python train.py --num_hidden_layers=11 --router_score="softmax" --normalize_top_k=true --routed_scale=1.0 --balance_bias=false --init_std_router=0.0262 --norm="rmsnorm" --optimizer="adamw" --beta1=0.9 --max_seq_len=256 --train_tokens=527000000 --max_steps=4243
Below are experts of layer 3 (counted from 0) of a mixture-of-experts language model. Rows are named router (the router's row for the expert), gate (a neuron's input weights, with its number), up (a neuron's input weights, with its number), down (a neuron's output weights, with its number) and show model dimensions 0-255. Each number is 128 + 24 x the weight over its row's rms, rounded and kept within 0 to 255. Numbers have three digits each.
Before each expert's rows: "comes after" lists some tokens at least twice as common just before its tokens as in all text. This comes from a sample of Wikipedia text that the model never trained on. Tokens count by the router's weight.

# expert 13
comes after: ",", " and", " well", "),", "s", ")"
router:145161172071153093093129106134128153117096119151105162165128095165117153123115156097109139119104114128111081142122125118120129083133157145140131146067121165101130122139112147136158115081130124153125137117080138110134094121123117147157109172166147160139122117106104122155127130156090106143137126156101108092126133140122129106092163167113083124165152167152125142127126117168109104150120115165139090141130100147160128153148126137175143108155088132158124178119097131102111133104154115154117101157125098096110123171136111175147081123121090146137139155120110146137102104145173108109130176129145110105102123125136137136083117132141128115148117108127130111149090143123064145153089140107150164082118144178118104125088109123122135108143167162099136073147144156159120127140134130
gate0:114125121102124088182111125150127154137155161077108136129112129128137110086149056152112096104115131185135117148154129152114124140120118146109113112112140142153115104140124184133194158100135118133159113119049094165127145136148120134078092166151123145099128131112112092054149101142120118144111117125084105112118107133118136186143097133138146136148112122115114117147146072144135144128152120160138116110108155122193109174100115105129089130141158113130137115139115118175108140130150128141111134159137144127157123096164148109136125195110118127102147166117140116147096115110121105128128184115113155130135137114111109136117132137083141116144156145166123133168155115161096087106103123100090124145096147145111114120104142150097122155140098146124129120147132079118136145119134124
up0:101131135158117156105160123107121122095149121134098097115179148133100112155153156093150167137139086102105137126139154132121153116098120156103133111113114142107141105115135140156129127177093099098122131146154153100142104136102143134118138144153097116142126153130123138160111157115129164061133159134124113132146165108154133076117135107101144107086130128107136103154141148149169122104112074089145138121116143148060136131109168103133151076114149123111090122119165133133114122125134129105112096094135133163106099094149087158099123103199118144177128093127093130085137131170131125099132098113138133158130120142148164142158156103195113098100112081082141128102144106128142150219125101138174132130117129131126129145126154113100132125133140105102146117147133134127125117114109122
down0:122133148111087139130136136111085148146154131104166147155173151110127094115072152098153153186125132112141106139153118132130122132155145097108168129162111127128111109118158112142147108137145099133144135142176123147151160128144110109149108116094128157109107147136192138126131143137169154139139101160138137133095112149139156093099149138137130109106118123087133164133156106142112108135153171100101111094101124116128114077110162078095137128155136112130111122129156159123161110105152051139123126108125152197146128135147100106122145113113125163136133164187108102117134121129149108145155102165125145190062142154126155117108140108115116118133147134098174129141198166136140134150103116136105148103106084139134110153127118120086119146118123129137128127112139119115147145091185124
gate1:145118167146146142202139153141109124094108142134106123115133167125112129125161152153093148129113148131138091138145142125120131069139189114127156138101082086150163138098177118136150155134144103121147149152113102172122156125140140109086138127098150137089148108138176152093120134090142114156152157164146133125136096148161148174098088126149073130172141109080167129134136120074124144115143126123159156104123157132125142129110128159128116115140132160131116175166091137134180131143100148150100095126166118115127139095170073103134142124088142128135111101139163122126156122143146118128099140155122134161127141137127125123098111153155119134132085118088124154121123173103124097098107129140113122136137122119126118112097134104091096093114130147183142132087131124083114164137122095
up1:108116086083102097114115132124137140139150125107100122152132092128115122179141109122092082092149116153121183101147120123089153102128118132145063131196158128108135123131168149124074157140099125145147112146135129142146102132114128151167116123164110100124123149125135123160147125145120179151137087135121078108133117197126147121146150108116135119096102128082109163104121114141137125121153133132122166113088089128175150171089114116165158143114151109117123105076145124154121116088124103095153134110084158172107137083100178123144119134157099118124135151089116107124115137087147164121137136117140165148135101139157144147120103089079118127104120138118144116163145118120117114121133122117109102129142134134130130114115097146153079105119109138134119129152125082128175081122117091
down1:107144082139145139141130108115129120118102136158168090103125115104143145073129124138131141139117143124147143111082109089121123112118131115117108131147134118141093123166160106147138137111186114127128115163067079106118157112148104167148122144100125096159112131132145127107147141118158149167142134128138161124077109167107159164103144156176124178170151110127154071133142155165159093139103169127167089116133148161166167135116083132111108143120168123116140113128139115073137129135162118172115142131120099145147116140154141117105086130119142219138106103137088124130090147104132151144133175153085134116104110112117111151141108119123126129140153159138109129119131092136117130127149131160104139095138141152069139133150133134141106170124135160091117101122146139135146127099169148
gate2:129153109121101154133145145117135108086110141115092093137134123132138139082099142117139114137115118146151055107122147116105138141150091106157094144116157110129126132093170172108137121100133127140127108197096136114154109139149137162117115165138153165100132121140173121108146100117122158114119109131106134108147170136111153098131133161137138129153135101153161108137118178117113130163091093165106114146134169160098109122170135111123130126111141142143113141146118171133150093158117161117121140123108113164115128135103162146108079113132180088139183148110134149109171119162176106120100094161138114134120119173131129126131149127119134154119127139156143099155158184183136143158124147099138191096125124142160129183144090129144147134125133182122124121111190130097116154137145124
up2:145085121121118118118112126067149125169176132142183138154111127145142118101106137134139125134146148137093132122102155095180115158126106121135084144118104099110128086117103089141092080164108110173101103162137112128115112151120143118125107160115111100103084080147122080159113141127142144140175143124126121147121130156129129148168100160123132135103146138143164139132145132158106161140123141120096136128113100136124122164159157116126150122090101164117162128117135136121139142187109126141151148036093111141093152145089070139162145156144104128173121101148103111138145107115125124113128090173147107103174123117114089091137108104129142097085115128145131097168123134149116123163143115129142109129133127108118169131152098119137119107143101089142080149141089129128163118123108124
down2:126126115117135106105154134126136145124123121128126100113090157149136095128123122123107127126115111123120115125148131137122118159146098158116148127141146145119166106098123093118151135059111090147175154134148164134128146151067119103121084105154178147115143147108107133113087139122114120156076164155091150162140126101112144140125120111151115158140126135127138179125132103109150084104127107120080147133121128149125146087131097112071130108159121071139135099101125159132143148098144112109116099172149135149143125103139148057146135119094143133147109086136120148125109138151157144127172108126155100145128136148151153144110118133136104086148112144170144163123098156105172158126137117185112183146185103147109152117118136122091153149127126134146148103163089190126137116103101183
gate3:126095144111156125130119150098119108155120151077114140138138104152138184113104130124117135186146129146094113162161117121124119105063152119089140124095130127138109085181123156144121122124102145134178133126129116128148127157084136118163140138102099147147120115095140130164086175123130125128140139140139127120147092117156124082162141119112125157103127102111129098105125074107090129128130162114130177130085128126107117128104137136125097100164114103185146147111115101121123125161117134132128100103121143113121133095136130084129165155148132163118077168135127118152083145144152125071105172172095110135125158133144126145163137118145103116150132135101125127171116125105090111147119141139180106120123100157124148080090120093131152114146103113128130164185106159118161124185153144
up3:138135143135117119166104069127102124135153132146120164129129125095102082136122123171117081098112120140158167170106159160134127144142133097093125113103137068119100157120122125077129119150128132181131127110160143118120134145118131077100100113096127134124099130166103120090116122105125126132147082120173124143142151110101131138149156140130136121152156117158103171134144128123161163110136130083111121114115120154152119190123143126077135152107149168173170111160143124114129134125139137129082105150061090153181130160111117154137124115123098183130134141135114108111156103120099177100152135134138128113128175116131122148112121117076145138096140096144099145155102106121120117128113129121097129133159166085144112109164163138118119121059130118149133077114089125123113127114133151
down3:139127134141074118134127132118074118107090162154124160114155178144123138139124132134123143105116139150155077124168165129143113092125174084119126180150116141116158097134096129104161115148153126162103147163119133141156098114114172126137105135142155135141143121128104125116103155148106111115098143141140132181143110115107151115137145101105137142119161136102122128137090142081126147123180110138149120094106123112133107162128130170139095163089112164116092152086106138129106099103120120095155136144185098135118112090095132142138164137118111112111141146174111106127164097178142080112187085146125099093128115193111133109122088128144099144093125142147129138125114143131154141154162143117112097153107109154126104153096141114109158079129108172111136108144125133157094161155136134
gate4:133100130111129144109160126153131153093083113107093136130141165099113100084111150129140098122137112109111163102118096143135146169118149142156146108082126103125165131136126147131146160113130120134125153165098107132124123083093148146095108157122099101111117116121153094133135133116149125129181123163109101097130160095112126139125071132142133131121116118124117128129106042132130148124171082101123131127139114117102116104104152089119167109137152130131122149088122156133141085128119134130149153080106114150110170081134117115161147145104149127128119139078121105064125183147143095110095164137117127168130201119122138127130130113055110115128173140131158115125161134091100102132110108117146141152092132157129147160106158151114132117118093160142136108098123105073136141154122151
up4:135113148137103100138148146161126145141109125120125125100125130155087105138129090131124141139146125143092116145170122157114096151122142116084149128177136156134136088127113108148102130166151105123144112157106139127131119149098086081162136105172133118131097170155115072139127142144082165086118152138144135148136102163160154134169134096133115103096131126104109127131109145122168141099143133148156148103094106094135165159141130169124115163112101120134142096134163139155124174106100112104147141153156134108112127164101118112149141130147153187110099121184114116161133145137111172095140122157109112115106104124106148135135115105146135096051085097112078156146075104156133099119110118157111088134146134163159109104107119111110154103144086106104085131153138120146127101095132116
down4:142097126115160129133113158113111132126135142097115181138112116092088114104109157122111071148099142146150105103140101080116131133112120164122084091152129173109095092130123123155131131107167078133153125141126136165148128141126081145153135127123123102111129105138105171125135129099097119139123139115144102167135055141100112126116117159092133142103173159134131126121075125144186147128171140115146143064136097119152158140138122154151131131145137156121149130120099143092098142138117087150136142145125161163109089162171161099136163145134117128116132133153155155103102135108136152129178110115120135089162110116132153102132180134087170081082119095097152166129092092129117138126109102153103118110114109131109119141166102137152120109119145170147117125113106149100133118156122100
gate5:104090120106143162127110106156119148117094111176134108107120115146129148142128154145144155113119147114149159162162159085082148130127156120103148149111110143116099121125146116099081141084095121161149149132110132155117125150134132133151137126102100159175154136137059079122092100132117141124121140138119098128106141139112163165171131128141097121181108136122143169141138136170135089128132136140139170146149107132102127104165192133113106108103147121131129125123142147070125188126112136139126085103156159100138101090157132103062121129103141112137124148119133137084149123142111130118121137110145112108184126147150142107102168111155149123122103113134113111101140135144091114142105164167133130111109163197151119154113123105156093136169167135137137120174096118148147154148149101
up5:119097122112135154136156158158115115116168097105133128173139189180115110135136170063148148121093101133134115124139159105133124139142137136112162115114109095138119122122131129126094127120132158116145168145160156133145118099132094129167142127114105121132122128109078191109108124121106123128139190152103126131113139136187097114169139112142136145174108129118151132114107190151114100103113123126126130151127118119109134145132152126130144107122095100130092145160170128070124174108127105123106137143137149127134103111137091127139131121113120102134155092137148125126135125164099144140147084160125117133126078133122132103144169114177137135155072096091118114122116103179134155124124067130090156104159133118133067162111133111104117140119149174131067131128111105109163123123171100
down5:117164118124080124146173103106087117146143106127148121156120127154145146129136103099123082135096136140072126111110169126093112164124108129087095092103161057091137136140134128127135103110164129126153128113147141120119080155128175154111088105079101120145107137118136128148157130149137141135129137132126094131140119149125165134115149158167153130134168132142156111142139154132145090141098137141098131173114147199145107129167133155106110094136107145124127121135150091151110116147093096090114143138123101118106085125145143109133103143099103179099142150158116153106090147135114097171107121139114125121098106120115113144147114102150123103117102171128139113153149123134096169125154139117085099133141100144134120058176125166109180150107108111121130157106117100184108126136111145
gate6:129106113140167117084097172108125128116090119186112142104128097114089111192109126148143159118105108167176121114114099108095138114120131153137071129141120112152150145154135116128151135108135105136152150121125106115097118115133147153097141126094123168130117153117101194128159157107146105155135121128117106085177152126109167084097119066121149105134151133093128138118120137097103119114105123110135135127143136165140093062142123111130157140134111142150127113151135146150140142114136116148115110162149134130138174141163107149125113101134115106137171212096165138103134167136108120130127121139128082114093118134136142141098128137088123161154124132126114128097169153114098142112139143124137152149126117173130164152146114111098094145157167168118153113102103093121147129175154176
up6:141123133129120105133107139141148147105103137083163058119179127134162122093158106156111111149114122139135128103147144136139087157084168152102141103154167126123088104098103169137108103146135165107129108124130121130149122160124137114140108128144139084138155157146143109155143107166109111092112139128140115118108105124151096159127103126120149129095097150104102097160098092115169151091161138125155107122120059110168167133113138135186118132135147139154150123124108113113114117091116124156125173154134175146080124104107117133100132115120107143151085132144110104125115101117111071109153164121098141129143136114127168113154145113140110131100139110163144139127146125152161141164100161145104134126138109143176094095089129138157183128138105117094115133121102072137093106073119108
down6:140103105085148106129133166160169139116142120141106104112108162136076108132146103140122134116081133132130109086113184125137181142143135100115130153119166144095165145080084086161134141124166125128166086120137123093125111185112121139139156100133126094079142149104116116137108078167139114130130133161107129105143120123149160095128131102087103133157131130103143144138110135086133135131101139127085134173130130139105127117095102102122117139154137088121132158111092119161117172113126150156099089136142128141110177119121142127184139109117113128155135105110085091125105117162129117135163112135131133120156169133161138136126152126106116153144094149123119133127165154079156147103106093155097103143146118158166128110145159141093138064147129117084131121151121142105120096144151185
gate7:134093120117169130174128145121119110090154157136159142132128162164144153120136153120112142127139141145101145148098114097121108118102129178145088088100136109100149120125151166128119095121139165152126141112150125135143061158118097144115086144145110120168089104123135129108097118109084136140160157140197129167119151111156112118103154143086112137129157120147100139156060121142109201140144123158107109145118124139157154124148136160157114124145114140120134141144167146099132123123089107094128121124156109117124115108152137127129110187117109123116099115162142099130149127179084122132160111107112134121131175091162134095149126139117121099140114085146109196130115147119131114129137126086172141087123151098105135082126129102161112108125127149134108152129172107095094092108098123
up7:128138155124083085131110139157109130104134128115151148132131095141156125114109090091140152112145119135161114111142120102141120131141128103114156169140143130106164125162162083128127139099120126130099130145098137134120135113113125138157187106174144128123140153119133181072082097143113143103094173096102126124170137138121119087159121122110126092153115126108156136110141120086152094109084108116132119113156168113126116129117045110161089155131162122163110167115117132101180118113114107139189133138116107159146127145115137125129157149079117110106151135137147169141105129157155148137176134103158134138138139145100116153096107104150157182192091129170141164145146145136117139119120095172117148141151083164153131175120131141120094126130124135122141134137120134168123128106159114
down7:091089105095110099111108127156121117115119146120157138137125173101130112183135144134170145125104142121091088119100129152113087126176149115133083151115129117110115143135143148068142138153100122080129151136152121124141123078124108160109161115137119159079107151109105103185126127113141125090125138146134208120109131133112136132144121121110110142173100125137098105106154124112107081133130119126133125151115166167142161164135139139130130150138098111131101156148125148120175139092112111142137170082101126148100116171069128116152122101141142134115128100138136092154138146165124136119133110177126134090137143144105110118137084124150158112099128112148191120132120111101111039137081095143097154117155136127142175150123158172135113141143138119117135122133131121125159123125121093
gate8:110095129127137094112104116130126151132129161125138135140119140163100114080155118116182092137134144103150109139125131159173160146159131110161124130137080195146149134104114142098115196144143125101093129097168111110153062123172124139121136125175148105160112168109132125101097140133103112103145132109174156103109109127151150106120160156127112127150164133151104157177111126130135130143133124140122158099140148138126140078100158121127148136128175139117156149148148193127122091123148142139138098109151167100159144137172112158135150141147133119145170133079146115082126122121126120107131169069113127140131139162142142160134123105123129151114157109107125133117142092085092122151164115154145159098119090116105157133105138105085149123162131120132131089076120128131143134175125126
up8:161178137141136098113137123111130141129114098102109104094128159162114071127133118145131113116116095083171128154183132160138173145125094114107150136132102119133116139144115152128129147103105149083125109112141109137176128126138093100166085081166181138115113128110114072085155120101153123109106092113146160094109093134141138132106113106092132136130115123145155177125145081150142121128161134126143153126092127147115147120083166114111145125147140150147189158180140123138137108117148133109155110124137130169098119135118163105155117109094125124138182105102128139104131146152123145155132168112118132113122090152123113171169088106150158130129140156115137121095096133161118094153123131108146178091118110087138136111113146158132173154114118134143150088135107113162149078118154113
down8:101116112142136109139150100138093118124133154157129140132142069119113142167135147131159149100115103135178130128131135112086154120111135167102121139100160155170165144150182150082093147113121133086176134122115135144150144086132141137172126116108136097119141122158117124141113120157120153123130140112149116101098139148124114154162096166145195072138110122127111133116124119125103099087123171134110173141145196155130107153186130135119126109152181183138111167172061105138124117117128131135088121124143111172144116133145103097110102105143139131122121106119137118193111124149159142106128144124126178105078104145141094148150128104133109114105104138124121156116156130109115127140119153113148155129124118108120123188140113074142162123150161134144113138116114136132109129108169135
gate9:144110104112145128136131163129120118139129139134132156140156150148122118153136156114156120103100092148156156159133128166120110179088153145113135113117123113097116149140116139178128093134123133119134120154146127156137134122084111121099106145129114110167085137120116093154134176167124134132107142120156126144096173115198147143107139114143099106131144086089153108123108148111119147091128134097153096111084134133147145154093166161125139098163146148138135137115139130084129160157142177092183141162121112061119133125158139143124090148165077091134131156106103124122122103084107156073115146151092145137136140087115120132114136090120116132122097080071111120110113133095128089171103143165127133112101156120109184146116149107081114125139141076134101130150114100126118134148123122
up9:097131114122115154154140119165139119124079104115131136100140133140126081144147134133118147129130101166112153127140140157136115146141125152075136129093067137117127137149101156154113148152116123095149111153107124151116134099088106082096136134115132133146105178108105131122166154153131109112108143116095135147065144129100127169135126061148074131106115118099126113130103104082068141101134117146196107134129141092113161121117156128132153097144150110130156146142111138126101179137154134134167152143099186133111155113127150134142143139105116110108108125117106146080157113109154140121084133130089161137153131111118144127166127075098150124082132102089135082123127129105152106128130107176104123126100158165111175149073126155094147145144114155137096136110143116139116102154123128
down9:124147124134151117136169090144143141159108139109108151155127113103103135149147147161149128095139122118115111133130130126118127146126135099150087123099131172184131138125118098133155119139108131102149170075159134151120177129141122159118156147105118110114128094149109172117091095116128194156139154156146127142111169148099106157095113088080133100085144121119144116139109135119139110113112132125127185127144118144116127157156094156132128135129111133117179140154145144138124148136075079149127146146129149124140133122159107133166108118141150084145163156123153142124078160071149130122118139142122118110118124156085120123092135156163173123093142163125143146102130161104135114115096137131131174105120188168147159131164107121164161134110155136126126084158060081133123100098132098
gate10:084111137097145127118135110127119152101097107139145111118148119128112093133121132146117075149106141144098154144121177104127109122120165143138132148145122155129133131082120131092133172112137128118124110148135099084092094117090134132118137196096113109163154143104079163109121108136130150125113114158102109117146142118131125106140156074130125117094114148129116149141111144129121114076123141165147143107148124123146171137154085070151154132124123111090118121141136168114144129086147132160122155095149119115109172103150124146131106123145081144137149102134131111157123140135121123057160155106146144129156156101135162118132123074113121144130125108081133152161174121150130147141115117184117125114119124103099138126139132140146089116211109163094152107075126097091184169110141153
up10:103155148161124144120148146114128149134103119131113123103103148130134124137157095110112120120155133115092107108081090147123105139138117111112156149079106137138123103077107129114109213131138131113132116110124131108170132155113134130122127120118137171145172089158136143096122108112134125109105140114119173134133127100119098144156097144154115139127085116110110126100125145137106143100207159167126133122134129088113133088136139074150138112155132088121061120120128137138163112143147169161143147118138074113121137157124148137133164132134124145062136096158165124168139088103128152162144128090169120105127161149120105111143145150167134133146104107138128121142161158169120110115148119130118169134116137114082101123154131133135140126190084132110139080075132147146143189110121138
down10:133113159145158150121124108113103132111143136110161148103101116139093159108109167127105132156102117117121150095150106144115131136154178118138147067121133142099133152122112128105110129119161141099050101117109191108090150137091123138146087134137124151150124142132129121133148123141132127084127129123135171147149117121111127109092121111169103127135139153113121111095091101090124142155132100106091117136112152102151148095104117154150152101137131140152121126153169096128132117114179143122124138119073118129093122086155136099090123141158120177103125093135153079154107105161154102111121116140128176134170110140151156149155137123089087112069146125124130137113109130164124131112117111132107117073150116110103122098123138172128120187177087140137148077099118155102152118109100166
gate11:105128152143165156157097163099136118133155154126117142137175169118125155113131127155093177119118147178149092120136108123129132165124136148133126153141140145094144092141139133111171140068143169127154148128142073134172115091108117135112088131132124146166154088116092143085120134114083115126165140129117118144165113115111112153138133157127106164155171144074154113145136124097105120124121150173138133132100122110097118089188184120134102078154091151146166174102107118096126105093132113137116105129130130124109107089112124111106110103122115123101135146123130126116133121176119168137125136143149081144117135115122144100142126115139127142181146133145122168157154187122087118144141106122077157111117119142104152127125121124156124126149115127113139140152132154088141154192168116
up11:138186136104136124113135141107123129124179143114159119153163158093134138133130157136086112172136117169134104093134155142127100090144131139157137084127084141100147058137106128140159182095175116113149160127085122113118108126148129158096123160136139173104175110108082121119119120156134138154142165135100107120121105130142124161095093129132143148110094138124125117127160164137118116141125125155141128127142148127096157122169174125176109126105119135082122136080134157129157114088163122135133124137201149162135095121142115118109114108099124125137103107141158123128127088145073127151113134130168127136135125110156090124151145098145105123134158110123131105170140104102167155109133149139070155185116144149089131166118117123136121145133156076138111147128098115131086100136130136
down11:192168157129137133136155156131097150098158091118135114181129131150151141134119089091110122079088163141096133104132192099156127094138131086142094099115141138132101102153136134099159124084153106125118114123124150122122147154102114088108137126121139125159143089141155099078123090173117107142134155167158091105147141136123150096139124095137129176155156148159145136137085134109142112127123110146133098136135108136095117153142163140080124109144113115136129101102109138129111151156121139132104122128123173115117120103107129112129155096119114076110178135112145158105134128138098109129081072127155101163128130112145097129102176117127126146143125109150146066197115135131122115152092081167133137124096151125124098132110106133124145131124144101176146147158132137162109146127139104
gate12:085164172154146119170123113143132131047156155105119139061144167174133123142180101147124151101142132116128096147135113133152139107153161139098133147110118149107114107140142134145126169120113169158136129093142100101126135121105126111104125110149115104062163129133156099117113120136114149134146145152128131119127142116122103141080101123120101150160142133153149136110107142096097135126167112148142086100134130127120120108143149109153126140154092152136146161141120148111128113130110146113136115126135111104146122164144187108096105124143149149127112140168138115114106099091095174104130094102123154115129092182108114147118102101091146110092123112142099117126116130133106081170064118088154102157126114155126151169120132108124121102112135192095115094116146126097141137096191127
up12:110134110139115117125134126145140098131139114118189124137148113135189097148139174148125140150113121142120139135134121110159125129156100131110096179096110159138104107151118103156131109140150140137140143122111147113111125117086136135191151150085114129099126101097112139068140114131158105132157100150130174181143109126128169092118151095092153144154185107127119134145160118105123135114121080115131206134107095134140100119158143106170141128160095110094103125123111133152145141131129159140133116106113112139098140141124096112127090137117145164170094125096109131174112157140082127119129113163122097105108103181081159149188110091119141109105146126100139131167114106138148121107137104131110148126128114080131150103128153110138174143113105128065104142123122135127149162104147161
down12:096149133123185114151156104161070096137123109145132114118143133133153129120108119161125126104144119101126103144148138155159109123120131150144163148110143127117133124115142141100087104125121158135088127162089102165124158124088140128117160111132131149153118149102109120142110145124159082080132116138121191130118121166158109108134170120110119111132147152119143088089085102100117091124146088148137114106153142141127089129108166165151105128132126099137146180155106128127168145175149160091109146112132162141110150112119116110151112104101109097122106151103112123112171149124148109106163100136072106092135088123150143154098065126116142140128124103117155121099099079162163125148079158121131155149092096141151121110068143095130120109161126159119121163115122122122105118173109090
gate13:146123147095146103113140133101115140120140153143114124132140136149123185112147148125154137096127134108125136124150168134143143105109111139124095195122151109136130104118181116100091136128097112146128123189168122121122080102097142123130129127145102146096164134122107131127161135097120146188184121131064113165158171153132129112137116127119081136170188127155146173116139125178146130095145195145110170151113134134147139149148154155129141147097120159131088145125147135135126118127132136119143128113106116114129140111129155126157118141161100133167077159138115136141100091109137136092099109127152133130127096151153158145109128081105129132063108136111156147126135155166124092142104184143186112144143087115139111122126127117117116126137118113148075118142117161142150178104152128
up13:147106119172099099114130124155105113182111103133111114113082117096141119137162147142148153160123181128122108159092113100122117138094144146141141119103140124128146117125161126132148098187136131175159151128101137141104093153130107143156127108148083115132108131105171146143132125140093102144069118106108138125155137114113091113132135066135153131079131170112079106111128141103108132104116110107106150150082110108145139124133133156137164135154059092170106122126076114101120148151142113091170127144122121125147150092114124152133181136140093108103143124144130132154104160164096078119153129153111053094140139106126145111096085119135122161161125137130135129144120182157159155123160125134154104123133107127129125124121118114131138108159178113131113088143115087132106108109126141
down13:102180137162110158173130085115101143145109144146152127151141090135100168104128123138138146146134105147155146183107134103096152145081172131184130145112159164095136130134165126117091131126150130147113106151131089104153116126106119122104131118105102132131089087131092135135130117119124094160141147168096145139119103164119135118176142119128126095127145105155106088138105107148099125106149141155120143128102116137134126154130122143132142137148153105092144150165100115139094117111178075169073112132089117108102150143136127172094137119127134115116136173143081122152100124080144143121117113085104076136131136128127102145119144135118085148126123100134135097091126076095164145123125105106119102122092118139124128084132147116151074123133104113100111153130196106107146136128143078
gate14:134164111133132129122170105109146152159150137137145098124100133125100107113094144147117147101122120150110127107145079171137126133128122079128080151128093127132157156113068128155162140098113121104126143157117149130160115134149171114146141171138136160069140106115132120122102144134143159064186087130145135155154110109106169122076152128107137128165101086143133100138163108138097150103150157141125118130118140135120104121098138153116090158110110109160176120082171138134142127117123148157149097121091145152102103173105134106146152127131123164152126123140105135111109166084126180150102133140157159137120129178146096126149096111123137115163122125107094123155118130120103116110118088117167136149146139120106190165138142133076098143136098131148150135100106116153149132079133143
up14:121176147151116150157145142103128177142142112139087154130125101126135136170143140113105135142151151173152132115125143091155130053148137153134125138121150084124093148099135123126123158122125136161120108126112138130103182115119139118088094154116114153104170149112098150119135039115162150132127117120170094134128150135096092091131123133131123145105100144112140131137121110107112120143131118190134094143151126124129120189139074100094084122055144129109101139147134150114134139115119149137163167187171093095140153099115141151136076114107127123119092119098145124115107112121131141123110102158135145119135111088073120133115121151114104153124128162131120133164122131120137170129154137125101124110117129078141085120119168128161123132113106162162145149143113153077139131139150131
down14:104125132092122164108142137114153100172106116142145176110154133110107100099121131166144168143135162088129168114111109121108131114121123108131184159115130120123145134110107093116109096127121140128111108132130115163074120156136154164190104144137099110125112108136141128159105163138133092099086127152095128166147082123121104128132121171083106140118107086185155123145162129118161091106149123130093134092145101115109128119120081170168110130135100098101118136092131144118140190150117157102139131107095147134137184121152121133127143164107103143170096155167138078135146110134135109145119088093124116164142116143091135141154136088139097140110130101162146126144152140136150133150107113115150083161111179148135139140092099132147108108130170171135157117104104133115131135142106119
gate15:159118134160174150068131139105153125158109133168127129159129145079119105128161139144162142127113121098118133079091129126182123114134163108186116108136106148091156135124146115121101111136127140109107128117118126105088167106104122139112093146148123143174163139148127104141125134190161135095166103125169108126105125119160167108099136150137084164173124135167126162191150129121139115166109165129135093126156103162128171117129113119133096122100140132136146150138122136128130122130118174129131144136121148103145112123170112108143098118131125140137158107140136126097098107182124116126125139136088135139094150142134168124107130154070119159112145130125188131141133081105106166094167127165121094114128125149121118096089139095121146134144125168121154159130141071135176115140153118
up15:096107137105112143163105102153101111104164137157161144080139089156137152143094154094136124131146103170113110170169135148097136123094128123096142146058104131113165131129110132119119181137109107121096137157164109119147082143111146124127174148101146126127101136147132116109135158131102142153110149127115160143136101138093107121122149122123138092114180135122131118111120122144146162073148099112138142111154164116154068171127161108075110134099133175106101108128149134135152111113136118127126112118121115115098143125146138112143124084166131154126105116061136123161170135077151113095131112102145173122135134129123142093126137092114134112100132129095083129085138157134120083159112100124140145152105159121141135162151142126116110120117185065139159111117093158111140115130101109
down15:132106136136193125161124117135129148111092126124109103114092109158096138129134151130116081186139129151140147113163096128127125150106133117103140110139142125112145123101142160123151139122114155099124131098127112120128087174095115121081098140155131142106111137118072108115135130108091133062096145157117139132132132071181154125071116143118095105084170161121144122138121159154167159138099136134131154111139131124129142109130089130154127137136097132127125066102117077110157103160132150137111150110171115138127188115133160112118146124143141125148094110088106161128079130167150116101104152092101145125132131144116152098130088117143164115156144106124134169123120129150138119128104101089128107154160100128123096144160109120122145057146128145173123090096122159096152131149127153
gate16:113100127092126118071108155110128138126117154149127138167126090166128135090151114141150106119175124108111119125145119080116103111123142151133135138165154109152187142159152115125121124150141142150107105131201126094129148136121106178169079163146112127151115120151114118124140122179130149165171165139100141172143163117148121088102133166164107094142118162142116119121130131145206106120135129177131099102152112138129111133149096118121081158143108144118096120123107113104161084125138152117155156189114113139152143100145160166134159145114108094131135138142134113144128133148136120134156130115134131128138166112135117105098123131167097154154106120119172132130143149080119159139179113127145110091126114134068107118148098110140111122152104121109113143138163141157131078136119087
up16:131130112179094140151163123096121122121125120071112134143127133102151109151141095112156150114159143151120108145139104131188132133121160110160120143114163087095134121091060104133157106164134109118153144159180110124136118140121136115146152107124136131131117128088141104132075134101125125105101114141149137124148096150164145166099166127121161146123179133140152158138147115133116143101137158121112128117130112113079156129101167121122151131094111141151156131110148135114140179140123138160122117083108124143089118163123061111161094134154086170126149115171107130119120074130132166115115129165113114120128091156104146131136096112131171134106146131145121116173099149149152125118151131095110131118144155104097151081108118131156130129118086131131121149182069152121176112104173146
down16:128155101171113111148126082099114107190081135118114115120065103087096124140163149091155097154156150109157163131118155172153137114106108118148129138104137110149133148104100134156144097103110180098156112095113119104144114149104134126121161086119141129121143121147107115145138118109150121144126124099137132128106151112164121150075141136142102130093144119105113138181158082115091080170138122151120117100128117093109106160118122145169112115114086096146139105100077135121085080160131130114138100090114144066122186136128111146147104138122113130110116140093111096126102126120142145123122159175096111119097134166144136168139108120118134152131138126115083120158145092145174133133149102095147118144130118126154157081082130128121119141143158112114123102115150105133138149125091119
gate17:081121141108156135175129113143135146080175167141157160121129119095161155117128157133137123177128125111155127098193118123122102139134128126131093170154141107103071150149157129125160101090122143148127120131134112146163109121106113104074126157094103071149158131124156137112139137144085154158126127117170091134132166129120099133167134119143132124118112131152105103130055095170153156123158154133122123128150130113109089151143132177120100128138100112137150141112139109127152140122061128166157095126121122128138129120091147147131140176172161101135085130146139121155110085141075120114108117136096084111105150138104086121110098106160134120118153130087128097109096119141118110135117154136178115102111158108141146139118112120128095116121131136105090115163134128130097145166104116
up17:127119134126076125132141120102136173130118125129100128160089180154126108090145127095149136112132150067114107123079078136142119122161157095160136134117133130108193135161122097140133200079144124098106194093127145136121148131139115155170122093138130123131131109126134121163107121116146120095116117110113141109121104162149085126072109161128146125104095127113123136119112153086106152142108110129119147102170162127143130120135054124101091163141142128116102141136148141132105108128150106124131114139153093166091127140121117110167116156120117136123178120152099109134156141133149108161124159103116149120150162139131106121134109175145114153131090116146108142148094117164175152087150085101110127121105093133098120101131164113088149147149082113131142131103085132114121098126122134
down17:113120109114128116109118178160127127136128158098101133105076135129136119117114117122125107121127137115123122127163143135129107100124145111120164115149152135162136141146110175074159101079118127140129206096114142144131118108131128107172081212098146163119119116130125167147136116154114141173138094149124162144154126145112137161137131110104121103080130085094103123141139155155141102110119113158131089124145116110182133155162112126061132131198117098103138126128159119115159091090103092139110143109121133118165138109147125132101130150122155108115131116151115125133119152134132087105131111162160130099149131105095124169172152113125133097134152134149150175145134180116105143127152082097105152114163135141140113113132116128132183136147081125115131165115132099079128130115103141